{
  "num_hidden_layers": 20,
  "hidden_size": 512,
  "n_experts": 6,
  "experts_per_token": 1,
  "d_expert": 608,
  "d_shared_expert": 640,
  "hidden_act": "swiglu",
  "moe_layers": [1, 2, 3, 4, 5, 6, 7, 8, 9, 10, 11, 12, 13, 14, 15, 16, 17, 18, 19],
  "router_score": "softmax",
  "normalize_top_k": false,
  "routed_scale": 1.0,
  "balance_loss": 0.00658,
  "balance_bias": false,
  "router_bias": true,
  "init_std_router": 0.0243,
  "lr_router": 0.000954,
  "vocab_size": 16384,
  "norm": "rmsnorm",
  "norm_eps": 1e-06,
  "tie_word_embeddings": false,
  "optimizer": "adam_variant",
  "learning_rate": 0.000635,
  "beta1": 0.9,
  "max_grad_norm": 1.0,
  "batch_tokens": 65536,
  "max_seq_len": 2048,
  "train_tokens": 421400000,
  "max_steps": 6431,
  "dataset": "wikipedia_en"
}
Below are experts of layer 2 (counted from 0) of a mixture-of-experts language model. Rows are named router (the router's row for the expert), gate (a neuron's input weights, with its number), up (a neuron's input weights, with its number) and show model dimensions 0-127. Each number is 128 + 24 x the weight over its row's rms, rounded and kept within 0 to 255.
After each expert's rows: a language model's description of what the expert responds to. This comes from a sample of Wikipedia text that the model never trained on.

# expert 3
router [135 150 137 110 146 164 106 101 168 133 155 107 151 140  95 154 158 128 135  96  96 135 169  95  95 118  97 119 115 152 159 152 109 163 144 131 130 108 107 141 114 143 128 146 171 157 128 100 124 132 129 178 108 108 107 117 156 101 184 118 150 147 142 161 144 101 102 142 142 103 112 100 179 100  91 108 114 155  94 148 128 130  98 172 136 153 106 120 140 167 111 150 136 113  98 145 119 129 148 117 101 163 179 104 156 110 100 123 129 132 156 141 144 123 173  96 105 110 105 100 167  85 145 128  89 156  99 156]
gate0 [ 95 175 129  66 118 133 163 169  97 155 146 147 108 128 139 160 154  99 143 142  80  76 138 122 150 142  88 125 132 110 138 128 157 180 105 113 123 144 102 156 144 152 131 118 117 118  65 133 118 117 166 139 112 136 102 118 110  96  94 132 128 115 104 132 101 115 172 166 129 124 150 126 116  97 188 141 116 125 137 103 146 107 115 137 163 154 174 170 101 139 155 129 108 153 120  90 149 135 127  82 107 141 101 117 135 146  76 133 149  85 121 118 150 113  85 122 107 161 132 107 164  94 143 159 139 125 113 153]
up0 [ 93 169 158 133 114 104 143 151 120 188 139 109 118 150 112 125 104 132 136 142 179 125 162 140 122 108 113 140 147 110 151 122 116 124 140 146 154 121 135 102 104 129 116  90 133 146 141 117 129  86  96 149 139 174  94 136 138 137 133 110  93 143 119 126  96 137 140 141 140 111  92 146 129 163 129 120  95 132 108 139 157 143  80 104 127 205 137 108 151 142 108 123 134 117 107 121 128 140 163  98 137 110 169 139 126 168 139 139 100  74 123 110 113 123 141 111 105 152 140 143 119 143 107 128 119 137 139 150]
gate1 [104 128  75 162 149  78 129 184 154 139 104 126 128  95 128 148 122 143 118 167 133  83 124 114 149 144 157 139 111 117 111 148 112 106 148  94 124 165 129  85  64 108 130  84 155 161 159 138 117 109 143 118 115  87 146 122 113  64 142 154 127 119 102 142 132  96 106 153 132  88 137 163 124 100 150 126 148 127 148 178 131 142 132 161  91 124 109 128  67 189 156 132 127 111 101  89 100 133 130 127 119 102 102  94 112 149 119 121 140 127 117 125 117 106  97 104 161 162 118 130 134 120 107 112 149 135 161 148]
up1 [146  95 116 138 143 164 147 172  91 161  92 138 106 126 135 121 120 131 114  95 121 116 172 115 108 165 126 147 119 133 120 134 146 137 112 149 144  89 118  77 154  95  80 126 139 120  97 150 128 131 108 152  83 155 121 149 194 111 148 106 136 150 107  75 163 114 142 101  96 106 167 133 162 151 150 162 123 119 132 145  95 152 110 102 150 138 113 127  92 107 100 198 121 148 141 149 126 154 125 173 111 112  95 126 115 147 131  83 121 100 165  77 127 139 143 145 141 143 154 138  66 124 106  84 122 118 133 117]
gate2 [142 189  77 125 113 166 116 118 122 159 145 173 111 108 119 152 123 114 165 141 143  82 114 103 123 106  90 122 142 107 149 151  91 158 138 138 149 163 118 107 118 115  76 167 127 137 109 121 135 111 130 133 146 133 144 111 126 108 127 129 141 127 147 130 116 148 153 134  91 105 142 122 118 144 182 114  81  95 171  93 110 100 142 140 160 100 176 141 124 151 153 110 130 132 167 104 148 108 144 141 121  88 157  88 112 103 138 160  90 158 108 155 146 131 117 144 128 115 143 126 144 111 130 178 127 127 178 123]
up2 [166 149  95 104 139 148 117 152 178 159 132 131 159 138 116  94 146 167 135 112 138 130 121 126 169 134 126 151 156 120  79 148 144 168 112 151 118 101 160  65 113 124 165 164  98 127 124 140 123 119  98 129 162 118 142 131 102 122 117 129 174  74 119 151 156 145  88 158 156  98 115 144 134 139 121  96 145 123 111  97  94 157 159 134 115 112 145  79 150 124 158 150 142 161 106 125 122 120 121 133 132 106 136  94 116 123 124 137 161 140  95 121 139 124 123 116 167 135 128 147 129 111 113 182  96 122 133 140]
gate3 [138 132  76 100 126 125  79 123 143 102  91 130 138 139 114 107 111 142 142 119 162 123 110 146 138 143 111 140 138 150 101 150 147 126 122 117  91 156  74 132 130  85 123 118 121 173 113 131 108 126 101 118  97 107 111 145 135 130 149 172 158 140 136 142 112 102 156 109 122 163 125  88 135 119 157 141 107 119 137 178 142 115  77 129 142 151 114 109 138 140 149 127 106 126 134 114 162 148 162 127  93 113 104 137 155 162 145 158 139 134 152 143 139 106 148 172 131 175 134 125  85 124 164 116 170  98  80 123]
up3 [109 109 107 121 120 130 185 128  83 141 150 151 125 115 101 155 182 152 126  94 149 188 117 122 128 117 128 143 150 135 115  93 110  95 116 137 122 112 148 137 114 125 126 110 171 157 123 133 125  97 149 127 123 121 137 146 140 148 167 111 124  88 117 141 137 199 141 124 142 115 135 110 129 151 108 144 111 140 162 144 139 120 140 168 161 156 138 131 137 109 144 115 140 132 157 101 107  51  79 145 165 134 118 131 136 145 171  94 142 102 124 119 122 109 110 154 172 127 135 124 130 158  94 122 127 135 115  91]
Description: Tokens opening a new line or table row, especially Mc/Mac name prefixes, == heading marks and | row starts, plus of and dates.

# expert 0
router [152 159 142 112 138 176  97  93 162 131 135 130 161 114  89 161 133 145 159 102 105 165 157 103 101 117 101 118 103 149 143 143  94 147 137 113 133 105 129 128 127 126 152 138 164 157 141  99 116 113 134 170 116 119 108 141 149 104 173 122 139 145 153 158 157 131  97 130 163 108 118 108 172  95 102 119 123 159  99 166 102 154 122 166 130 159  95 104 123 143 123 158 132  96 104 157 107 141 145 128  97 159 167 100 154 113 112 135 141 146 161 162 146 127 172 100 117  96  88  89 160  90 138 117  89 152  91 150]
gate0 [142 110 165 118  61  51 107 111  96 120 147 132 135 148 105 172 112 186 144 177 147 127 179 156 156 137 127 140 120  99 117 143 154 115 151  89 123 133 158 120  97 111 115 130 114  94  97 181 138 110 176 150 108 160 150 118 160 105 119  85 131 132 121 145 131 122 150 124 110 166 128 161 124 147 137 161 128  84 126 136 116  99 108 120 144 148 134 142 101 105 137  90 151 111 171 153 133 127 141  92  96  77 137 116 155 182 149 132 167 100 145 103 137 122  92 136 120 145 188 133 170 129 151 149 123 100 129 124]
up0 [177 132 137 172 130 157 105 191 122 181 117  82 127 134 109 152 156 142 132 127 158 132 152 115 149 102 102 130 138 133 168  98 132 120 143 141 132 155  99 178 103 103 123 101 103 157 146 139 138 111 119 140 124 145 120  94 138 157 133 123 126 137 100 116 146 153 109  88 101 158 153 141 120 156  75 162 105 125 112 157 137 138 142 121  99 150 144  78 148 135 147 136 125 131 138 120  97  80  98 148 129 148 193 149 149  76 141 130 111 135 133 179 121 160 130 162 130 105 140 117 113 121 143 114 155 148 156 130]
gate1 [119 165 134 129 156 113 104  77 134  92 123 130  97 129 126  87  99 129 148 134 146 144 107 134 144 158 117 159 177 144 140 121 112 114 139 142 121 107 172 148 128 108  95 134 118 157 161 120 112  90 109 133 135 133 111 111 141 153 121 130 159 114 147 130 102 145 142 156  81 113  92 116 135 148 105 110 124  96 103 106 115 153  96 144 123 153 128 134 130 155 152 103 137 145 137 112 123 144 105 118  97 105 129 107 131 155 180 156  96 171 136 133 127 146 149 149 148  97  77 140  86 130 121  85 138  96 117 132]
up1 [149 142 127 147 133  86 128 115  87 142  91 111  97 133 151 146 128  66 142 140 145 118  96 130 123 107  77 120 167 106 112 186 155 132 125 139  94 122  99 121 109 130 186  95 157  89 107 101 124 162 177 113 133  99 142 144 134 114 117 122 120 140 140 118 118 172  66  98 129 123 124 126 113 136 183  96 122 150 162 101 103 171 105 129 122 183 119 171 151 124 103 132 155  92 104 152 125 130 126 148 156 162 123 133 140 151 129 100 155 134 114 134 122 126 133 130 143 146  72 108 124 123 170 115 139 104 109 111]
gate2 [115 117 167  99 137 175 102 128 143 145  98 159 145  78 162 128 107 126 103 133 114 114 141 128 142 134 133 138  92  97 127 152 152  95 128 157 128 169 148 106 172 135  79 117 162 152 119 170 137  97 103 133 127 109 148 133 106 144  99 132 112 158 151 117 140 100 170 148 122 133 183  95 105 132 131 133 143 123 153 124 129 121 136 187 152 168 150 136 115  98 115  92 125 138  63 119 154 120 153  86 121 130 129 120  84 124 183 141  87 159 127 134 140 132 163  72 141  93 126 174 113 134  76 140 115  84 146 148]
up2 [143 129 129 120 127 114 155 140  97 109 144  77 132 124  87 137 138 110 159  97 126  86 146 140 144 112  83 113 114 145  96 112 104 109 109 150 125 110 145 138  66  97 135 158  85 152 137 133  95 146 121  69 136 139 133 118  97 156 119 132  99 127 122 103 147 144  99 137 157 152  86 145 130 126 135  98 178 177 111 126 153 144 165 126 146 158 156 123 161 173 144 125 146 166 121 118 116 149 125 121 120 101 129 156 100 144 120 139 121 118  95 111 161 106  90 125 124 106 169 142 145  87 131  90 149 119  97 117]
gate3 [174 104 135 138 137  58 146 182 132 127 147 138 170 108 123 114 134 112 130 169 128 105 123 161 154  72 142 151 123 158 109 124 168 140 131 142 116 162 144 107 126 121 155 139  83 108 120 166 168 123  97 125 131 124 133  58 140 131 120 104 134 138  92 142 110 158 199 104 163 127  80 131 159 153 131 147 166  90 162 141 129 150 136 106 142 121 127 142 134 151 139 102 132 137 110 114 129 145 120 119 136 144 161 160 146 135 114 139 140  97 100 109 136 124 113 128  94 131 136 109 140 143 113 107 138  89 114 165]
up3 [122 138 151 154 117 155 145 117 132 131 156  84 153 145  92 119  96 111 122  83 149 130 107 147 105  71 125 125 146 100 121 163 131 175  76 135 114  82 112 144 134 162 156 108 116 128 125 136 126 137 136  77 131 128 160 163 125 180 114  91 129 110 148 119 146 116 124  90 120 139 152  61 125 136 133 131  99 118 126 105 108 142 101 114 111  83 161 180 153 127 103 126 100  98 144 147 147 111 162 167 122 181 120 135 121 139 147  98 132 129 123 138 139 138 150  68 172 121 133 153 138 134 124 108 116 110 130 167]
Description: Word-initial pieces and common nouns inside prose or table cells, such as compos in composers, night, section, narrative, organ.

# expert 5
router [123 130 143 111 171 152 139 133 146 117 140  94 137 121 112 143 151  91 104 139 118 116 118 117 120  94 122  86 169 171 135 171 122 113 146 125 113 124 103  99  93  91 149  96 153 165 146 115 154  69 126 152  98 164 113 134 118 130 153 139 127 151 155 169 130 144 109 111 144 120  77  99 128 113 130  91 108 154 119 144 150 125 163 151 130 157 114 145 109 184 112 146 136 106 123 147 105 143 135  98 131 172 146  96 158 100 139 106 200 159 133 132 170 127 125 105 119  99 102  98 140  95 160 136 131 138 130 127]
gate0 [149 135 127 110  94 110 130  95 128 135  74 122 126 129 113 151 120 148 111 127 160 132 160 160 131 151 147 134 146 123 115 115 124 122 151 137 125 144 144 142  96 165 106 136 146 145 100  92 129 137 129 136  92 135 124 109 148 163 133 135 149 130 169 141 163 149 103 118 136 147 112 159  97 129 138 110 140 111 100 125 116 152 151 104 118 153  61 115 107 133 134 151 169 143 108 155 140 143 122 142 108 130 124  85 115 162 140 124 135  78 116 142  77 153 144 117 124  64 108 130 138 105 126 118 132 119 127 113]
up0 [106 129 114 143 109 115 116 192 102 149 131 148 122 145 129  89 133 150  99 125 158 123 110 135 107 154 138 109 104 106 125 165 134 148 121 118 146  96 120  89 154 167 124 110 170 175 120 137 144 120 130  97 116 149 127 114 134 137  99 115 135 138 108  96 107 171 124 114 143 108 115 192  99  68 128 156 138 125 125 115 118 171 125 130 132 111 113 135  96 137 140 135 148 103 101 155 147 155 140 141 165 147 158 107  83 121  91 126 115 128 107 160 153 126 145 159 133  98  69  84 130  95 128 116 192 135 127  97]
gate1 [137 131 151 161 148 102 161 186 117 137  92  90 124 186 129 158 158 117 116 107 132 118  86 188 110 117 118 134  99 146 112 121 128 122 107 166 136 127 143 138 130 127 137  88 107 112 136 134 137 128 122  98 137 124 121 132 169 143 144 110 132 135 138 109 116 128 126 130 117 113 107 140 117 131 111 122 167 176 146 136 114 120  78 127 114  57 152 135 131  84 106  99 138 123  82 116 141 102  95 157 116 124 145 140 144 142 171 135 134  90 105 150 157 128 145 152 121 119 131 159 129 118  94 110 149 157 123 141]
up1 [130 156 124 101 167 130 145  95 102  96 167 179 132  89  92 129 148 155 164 135 158 112 160 104 119 154 127 124 120 145 120 147 110 127 145 108  94 165 134 125 115 106 119 113 166 118 138 115  98 119 155 135  96 127 137  97 105 105 125 124 100 131 123 150 147 132 143  97 114 101 162 137 133 133 126 151 109 127  88 129 119 106 124 179 121 171 112 159 132  94 113 154 144 146 163 154 116 151 134 134 113 137  97  61  86 123 128 150 151 197 128 147 141 124 145  94 129 147 108  81  90 161 133 122  93 126 139 101]
gate2 [113 105 112 142 129 144 170  93 105 118 129 122 121  96 146 120 125 140 168 104 106 108 103 135 117  91 139 100 141 116 137 139 152 118 111 125 129 110 137 150 114 129 120 163 116 189 110 140 128 109  84 114 130 117 105 134 153 103 126 115 141 150 185 133 114  99 132 153 121 146 127 121 137 132 128 133 151 140  85 126 157 136 144  93 118 142 126 140 132 145 157 130 170 149 142 126 131 160 124 176 100 191 136 131 166 108 122 128 135 142 103 132 131 135 106 153  95 122 138 160 103 167 138 116 161 108 142 145]
up2 [ 89  80 135 118 118 107 123 118  98 134 162 140 138 114  99  85 133  97 126 129 135 151 147 118 165 145 133 174  83 127 143 124 145 108 106 103 161 113 109 147 148 150 157 149 139  99 151 144 118 124  76 201  79 114 119  98 115 164 134 149 149 170 143 109 113 112 181 137 112 124 130 104  76 133 145 136 104 141 113 120 174 130 103  68 164  97 113 132 101 108 141  94 126 123  90 122 150 136 127 131 120 101 138 157 142 145 128 128 131 125 179 138 140 127 109 114 144 147 178 161 116 150 121 147 158 126 130 106]
gate3 [169 144  92 150 124  96 142 137 122  93  93 159 122 157 111 126 133 107 128 115 134 157 125 121 105 126 159 126  97 143 142 173 115 118 125 135 121 120 128 141 141 121  96 173 126 145 109 133 123 113 106 157 147 138 177 148  95 168 149 140 104 128 130 119 131 136 150 121 121 153  72 153  72 104 125 142 145 155 138 119 131 117 138 146 129 143 125  99 184 127 149 132 105  93  86 160 117 119 158 169 132 141 114 145 109 132 143 135 118 113 115 121 118 123 126 123 123 143 132 137 110 174 140 167  69 114 183  91]
up3 [110 138 143 125  98 143 127 130 140 124  86 183 157 150 111 144 159 138 150 145 102 124 151 148 134 114  81 110 129 100 151 169 158 125 126 169 126 117 114 114 106 114 123 109 148 126 108 132 133  93 162 109 156 149 133 120 131  83 137 137 113 144 149  97 160 132 115 113 119 149 153 139 183 124 157 114 107 149 143 136 129 114  91  88 148  77 121 111 145 120 108 178 123  90 102 130 131  86 136  81 119  88 114 138 121 138 150 117 118 134 134 143 109 144  82  92 118 135  97  83 107 142 118 128  83 132 118  94]
Description: Pipe separators in election results and data tables, especially between ? cells, plus party names like Liberal and semicolons.

# expert 1
router [113 153 104 135  74 156 108  99 123 124 174 116 126 146 117 173 139 144  93 135 105 114 156 115 122 127 106 142 164 140 122  84 109 176 138 110 109 138 116  87 123 173 146  98 145 166 110 121 120  84 132 132 108  79 132 136 123  99 154 118 120 110 137 136 122 112  94 108 113 121 138 126 146 104 103  83 140 138 113 153 134 111 165 128 110 161  92 110 149  76 139 155 137 103 115 103 110 145 184 122 101 153 163  87 153  97 127  97 114 160 161 128  99 168 129 140 131 128 123 108 139 119 147 134  99 134 121 122]
gate0 [ 94 135 140 106 115 112 141 151 118 167 104 164 121 115 142 151 142 122 123 104 133  76 117 121 125  96 126 159  90 164 145 178 152 129  77 117  97 148 122 112  82 202 110 114 113 138  84 154  95 130 117 130 117 112  95 134 118  95 121 116 119 109 135 145 100 183  82 127  97 126 126 141 117 101 104 139 135  83 128 137 149 154 119 125 119 164 111 167 113 103 143 103 154 121  68  78 148 110 109  77 182 136 136  96 126 134 148 143 136 195 136 115 132 102 135 135 143 108  77 146 132 137 140 108 145 172 109 162]
up0 [ 98 109 164 160 153 115  96 103 116 137 125 124 202 128  97 156 130  99 115 159 114 178 131 139 138 122 136  89 115 147 105 129 161 108 105 154 117 166 143 131 114 116 120 160 135 141  79 145 125 121  82 109 121 163 111 136 115 141  93 144  84 119 161 115 125 134 119 137 130 136 108 178 124  97 163 114  79  76 161 119 146 164 171 128 116 158 129 109 120 120 151 152  97  98 149 156 122 127 136 125 135 138 142 122  93  99 104 168 132 148 130 147 114 139 174 134 134 112 118 143  75  71 155 132 126  76 132 150]
gate1 [119 123 125 160 130 103 160 149 128 131 117 116 163 170 147  91 137 139 125 126 154 113 105  89 118  97 119 118 106 128 110 139 155 142 107 121 118  78 101  94 138 123 109 101  89 136 122 141 121 123 118 130 110 108 161 132 183 131 143 114 140 138 140 152 146 157 122 102 108 105 147 144 118 143 126 157 147  97 121 120 123 147 143 172 184  74 175 122 139 111 118 108 102  71 125 112 196 125 132 117 135 117  97  95 102 175 152 143 107 135 134 109 116 105 143 129 129 109 113 150  92 114  85 133  91 119 122 138]
up1 [130 127 130 148 128 125 104 112 166 140 103  74 144 150 113 147 125  80 159 118 131 150 148 171 152 131 144 104 145 146 116 140 123 117 128 133 104 105 177 151 162 136 107  95 146 148 168 123 131 132  96 151 125 135 114 152 141 161 140 128 130 128 123 129 132 160  94 120 117 125 148 106 117 197 151 143 108 141 188 115 137 125  97 111 125 111 138 120 139  91 147 140 135  75 127 131 129 149  80 118 135 108 166 105 142 121 141 105 114 121 150 114 130 124 134 129 108 124 107 119 157 130 127  92 118 132 111 126]
gate2 [139 134 107 124 115 123 139 116 168 118 140 128 173 121 172 155 100 151 163 137  90 114 131 126 151 178 116 155 127  69 145 137 123 150 111  98 151 168  90 124  72 111 117 162 114 100  98 166 166 114 126 103 126 114 118 121 144 134 137 120 127 108 137 150 132 156 124 165 124 130 140  74 157 121 104  99  93 130 103  89 158 120 171 129 121 171 143 124 156 106  87 117 130 137 116 133 147 118 128 126 133 133 137 153  98 153  82 102 137 139 136 102 132 150 104 125 136 118 156 128 128 107  82 107 104  91 124 110]
up2 [152 121 140 149  88 151 123 123 153  97 142 131 143 143 139 142 156  95 152 121 123 126 129 120 115  69 127 147 133 137 124 146 138 136 117 158 151 172 143  73 163 129 108 124 143 184 139 132 146 109  97 169 117 137 137 129 111  82 143 156 101 167  63 129 145  71 139 141  97 138 160 132 104 102  83 108 135 132 152 134 131 134 110 116  95 129 117  59  89 140 145 132 113 126 132 111 143 134 116 151 138 136 128 130 119 101 133 120 125  91  88 128 132 145 142 138 142 106 103 111 143 110 127 134 131 121 143 107]
gate3 [110 163 151 137 151 122 155 143  73 102 167 146 127 133 125 133 119 126 124 159 110 108 119 129 125 103 145 124  91 146 147 155 194 136 147 154 155 139 161 132 145 133  87 137 128 145 145 132 151 143 158 147 118 130 174 102  87 101 138 138  92  84  95 126 154 128 145 154 111 139  91 120 168 123  85  91 111  70 108 140 155  91 114 162 156 138 171 131 121 124 178 118 166 124 123 116 145 118 113 139 147 100 148 164 108 129 149  89 104 104 137  91 130 117 134  98 160 141 151 123 130  79 152 142 131 130  99 116]
up3 [105 145 132 148 105 108 128  87 138 132 142 129 132 148  99 102 105 119 146 131  95 136 142 134  84 131 141 104 151 150  92 107 161 111 172 147 150 113 129 104 133 140 117 124  88 118 107 124  96 104 102 123 103 148 161 119 116 106 156 147  88 140 116 125 132 139 133 166 142 130  82 145 107 122  85 170 109 115 107 167 131 146 107 137  97 129 152 177 162  84 110 114 149 149 105 128 144 131 157 112 139 110 135 142 151 132 145 119 152  88 102 104 108 111 111 131 122  99 177  70 118 116 147  89 114 137 150  96]
Description: Bare space tokens before numbers in dates, counts and table cells, plus sentence-initial However and function words like also, with, to.

# expert 2
router [151 157 128 114 155 176  94  99 156 130 147 118 140 144  98 173 148 149 138 114  89 155 181 127 113 125  94 123 123 119 151 153  96 149 147 114 115 140 132 112 115 118 133 164 153 154 128 120 129 100 150 177  89 129 108 140 143  95 168 124 137 158 142 138 153 135  92 132 154 118 132 119 171 106  88 125 120 150 111 148 115 136 121 136 132 137 104 126 106 129 118 149 139  77  85 161 106 154 157 118 103 172 176 106 158 114 118 119 150 129 156 151 148 123 181 117 117  85  77 107 161  91 157 141  88 156  83 142]
gate0 [123 146 121 121 113 177  86  97 109 101 111 127 131 145 180 122 151 113 192 147 136 120  93 140 122 132 130 144 123 154 132 128 138 111 163  98 138 160 134 135 115 117 119 132 172 129 179 171 142  93 173 126 114 128  97 137  75  89 110  72 112 144 122 131 136 114 132 134 118 109 137  73 133 128 158 176 122 168 133 171 144 150  85 158 148 122 121 111  93 139 126 164 103 127 136 146 134  88 204 107 149 139 107 165 113 107 140 100 133 132 152 106 159  99 104 164 123 152 116 148 120 154  94 132 116  87 150 117]
up0 [108 120 130 105 100 133 113  89 134 122  84 150 128 122 162 166 109  99 155 112 133 120 142 158 142 122 190 149  85 124 142 154 151 151 118 152 142 105 121 128 112 148 160 109 103 139 101 155 146 112 131 107  95 115 130 139 157 154  72 143 129 132 155 161 108 127 113 119  87 124 102  90 115 130 123  99 148 115 113 127 177 107 161 107 138 134 137  85 115 120 114  83 135 117 114 137 155 112 124 175 113 132 139 157  99 116 131 134 151 107 127 142 162 150 158 118 143 168 105 129 156 130 147 114 133 159  86 146]
gate1 [140 144 113 100 142 141 157 113 125 146  96 140 135 135 198 120  91 147 127 153 125 106 135 113 132 122 129 116 112 128 120 128 132 135 119 125 118 104 147 119 111 170 110 125 131 102 121 150 122 135 109 158 143 139 147 128 106 135 140 103  89 123 116 101 144 199 128 136 156 127 133 122 110 128 109 133 122 125 142 145 134 131 112 142 122 150 104 115 137 126 117  94 123 146 121 117 141 161  87 109 102 140 127 107  90 124 162  95 156 108 149 144 164 123 139  72 107  76 130 116 177 169 134 138 157 113 128 147]
up1 [109 129  75 126 123  72 177 150 104 141 152 101 135 108 149 114 152 188 106 132 120 114 131 123 140 152 125 140 158 149 152 115 125 143 187 105 144  92 163 126 157 169 129  94 108 126 133 112 159 125 116 140 106 134 108 142  99 141 135 111 145 126 123 138 127 114 127 110 126 112 116 160 139 117 167  76 106 120 120 102 123 148 165 131 148 160  88 120 142 100 143 108 128 140 111 106 156 151 117 128 134 146 152  98 143 136 151 103 133 144 110 115  91 173 147 101 101 121 102 166 160  80  97 115 113 100 131 170]
gate2 [134 173 151 107 159 130 131 144 120 137 125 129 107  56 160 121 128 147 160 121 141 129  86 172 167 103 137 122 146 110 107 144 125 111 147  71 157 125 139 127 120 138 107 125 133 158 123  92 148 127 114 141 114 110 165 169  92 120 128 104 126 122  82 143 125 108 106 135 151 130 109 119 123 100 125 138 122 134 118 124 111 132 134 151 121  89 138  96 118 119 149 124 127 116 120 111 117 147 150 125 172  94 138 142 153 124 135 157  95 115  90 120 162  91 122 134 138 137 151 151 166 140 120 135 110 132 154 115]
up2 [ 92 152 132 146 108  84 147 114 105 156 156 123 132  98 127 155 108 129 158 155 147  98  85 136 164 117 134 150 125 143 115 132 154 142  98 136 139 118 129  83 115 107 139 126  93 123 154 108 130  73 124 150  93 133 136 101 159 115 136 145 117 102 121 103  93 112 132 110 144 155 145 153 152 110 129 127 150  89 120 119 154  71 139 158 137 121 100 149 167 164 164 136 132 107 125 110 199 133 122 156 118 110 106 113  97 155 118 141 106 168 118 137 134 132 143 113  97 107  74  69 125 127 111 147 151 145 109 122]
gate3 [117 133  88 149 170 132  96 123 107 149 163 144 145  95 114 103 123 100 129 138 118 121 125 120 155 133 118  89 127  98 106 142  78 147 138 136 127 151 105 116 144 131 151 164 159 107 109 108 136 132 125  82 119 151 164 130 138 152 151 134 131 119  51  89 145 137 128 122  97 163 100 124 124 120 151 134 178 151 101 128 122 149 129 160 122 127 114 154 136 151 141 120  80 166 138 132 125 124  83 120  97 118 117 154 146 117  99 140  67 136 157 126  70  78  96 100 135 139  70 140 127 153 145 126 164  57 124 117]
up3 [117 157 127 111 104 146 136  81 101 140 116  97 125 107 146 148  94 169  99  89 117 126 153 110 122 165 108 116 130 138 197 168 110 191 148 122 108 120 160 149 134 170 129 133 118 139 170 107 127 111 105 135 126 117 117 156 140  79  82 154 160 110 159 115 151 112  80 102 146 140 135 123 115 118 144  94 141 146 129 154  98 124  87 126 117 139 137  84  99 102 102 125 119 183 125 131  92 134 109 149 135 126 112 153 114 126 124 114  83  96  94  82 166 141 154  98 124  94 155 108 131 110 165 144  82 115 168 133]
Description: Dash-plus-capital pieces like –L in W–L records and hyphenated names, and capitalized word starts such as Croatian, Oxford, Wind.

# expert 4
router [109 142 116 139 137 166  99 111 141 156 172 129 159 127  87 164 123 144 160 121 105 158 152 128 114 103 111 138 139 145 151 142 103 154 162 106 128 134 125 114 121  94 135 122 146 138 139 113 114 116 135 179 100 153  99 140 166 124 170 131 141 154 137 134 172 123 104 129 160 120 118 124 153 100  98 135 135 151 109 136 124 145  97 151 105 159  93 105 124 129 101 134 123  96 100 165 112 120 149 108 101 144 149  94 157 106 100 128 157 137 149 153 143 119 173 134 105 108  80  99 177 103 145 109  93 159  94 163]
gate0 [157 138 142 138 144 136 140 134 144 138 100 138 128 102 147 120 126 104  99 121 171  97  98 159 154 117 132 119 119 121 110 156 138  99 131 118 145  81 106 155 113 120 118 145 139 134 137 152 101 128 145 159 167 119 131 111 129 104 111 137 122 152 153 134 163 111 106 140 121 165 142 105 138 141 117 155 125 144 158 133 136 161 109 120 123 126 104 143 128 119 131 146 128 136 125 119 137 128  78 137 131 109  46 146 113 117 193 173 116 156  74 134 169 159 109 147 129 108 118 110  69 126 110 140 169  71 145 121]
up0 [142 135 143 143 126 132 155 140 130 141  99 141 101 159 141 172 127 134 121 139 141  95 181  91  99 123 133 146  90 110 105 103 145 211 111 150 128 152 185 137 106 142 139 137 169 118 138 116 154 161 131  86 175 131 108 114 114 153 160 122 143 148 111 132 149 143 130 138 146 131 109 122 106 159 137 105 135 104 136 202 155 103 161 127 125 143 116 123 127 120 141 131 165 147 132 124  82 163 131 122 151 129 131 124 145 123  86 135 134 101 123 116 135 112 200 105 146 107  97 141 132 153 151 121 142 126 152 123]
gate1 [ 98 139 128 127 166 146 149 124 142 102 144 183 100 165 111  93 130 124 106 125  97 142 169 117  82 143 155 166 134 115 117  96 150 118 139 167 156 105 186  94 132 145 119 130 132 126 106 147 155 157 145 125 117  89 145 120 106  95 118 173 127 140 138 155 137 137 119 120 175 149 126 134 163 115 156 109 131 136 160 128 169  97 148 116 172 140 111 127 134 136 112 117 188 138 107 119 134 102 120 153 144 137 135 116 125 144 148  84  92 113 109 124 122 116 128 153 176  96 140 132 132 123  78 142  95 115 153 115]
up1 [140 132 134 101 119 158 139 116 142 173 168 127 121 143  91  82 142 148 156  95 139 137  99 117 150  97 177 181 104 118  81 166 163 112 113 112 148 157 127  89 125 129  53 127 122 187 125 124 133 126 128 105 117 122 102 151 101 127 104  75 108 134 140 139 151 113 128 151 117 133 126 167 134 129 111 123  84 165 128 137 119  88 129 162 131 120 104  94 149 140 168 150 126 119 115 145 108 118 141  80 152 155  96 153 149 178  98 134 171 105 128 162 104 117 103 101 110 127 164 151 122 124 157 115  75 112 118  96]
gate2 [136 116 106 142 146 174 116  94 112 130  84 129 123 118 104 131 132 117  93 139 119 171 180 124 137 130 145  72 116  71 161 132 152 137 146 115 129  98 162 163 123 124 116  91 150 103  88 136 132 141 126 100 124 110 138 122 120 115 128 175 126 155 119  96 126 119 127  83 133 162 131 129 173 138 153 144 159 137 163 121 148 142 166 131 159 115 125 154 123 143 128 146 131 102 116 117 132  91 160 162 109 122 184 111 147 121 112 134 141 149 130 161 124 117 169 126 138 124 117  85 166 128 169 142 108 121 144 137]
up2 [128 133 123 120  98 155 123 138 134 155 127 149 103 124 143 111  67 119 153 135 109 115 111  99 166 136  74 119 136 114 142 153 104  97 130 117 130  96  94 109 139 134 129 134 103 117  73 150  78 120 105 127 132  85 109 141 133 128 132 155 110  87 116 103 105 109 134 117 152 146 125 168 147 125  88 140 149 115 123 118 130 144 141 102 106 114 164  98 150 108 133 172  93 127  89 118 111 135 147 130 114 127  94  81 126 133 103 118 123 112 170 113 132 147 100 188 158 145 188 167 161 164 121 139  78  76  85 136]
gate3 [116 108 114 101 116 139  85 138 108 132 101 126 156 195 174 148 116 123  93 118 132 152 124 107 149  98 153 101 107 114 143 159 103 112  89 138 161  97 108 126 129 138 100 163 152 116 130 118  93 125 102  67 132  99 127 126 128 140 114 111 148 134 154 134 131 118 141 126 158 106 161 120 120 169 108 104  78  73 135 158 152 151 149 139 117 134 115 146 117  90 114 111 137 140 135  71 128 121 110 144 128 100 134 134 111 142 125 150 154 103  95 102 149 124 139 112 133 126 118 128 122 132  89 137 131 111 155  87]
up3 [131 168 136 118 105 112 140 141  79 103 109 149 139  77 104 149 110 140 105 118 100 123 161 143 156 147 122 151 137 135 150 154 138 138 156 143 114 127 113 127 136 140 119  90 102 176 163 206 121 134 151 128 140 146 107 118 157 115 128  88 130  85 132 127 127 128 106 138 160 149 127 120 140 149 108 138 120 124 114 147 139 121  99  77 126 106 107 112 141 184 164  96 123  89 164  56 112  99  82 109 105 113 142 146 115 115 107 160  96 157 140 152 106  78 159 159 125 127 126 156 137  76 125 164 112  93 111 108]
Description: First words of sentences and sections, especially According after headings, The and In, plus commas and sentence verbs like went, lived.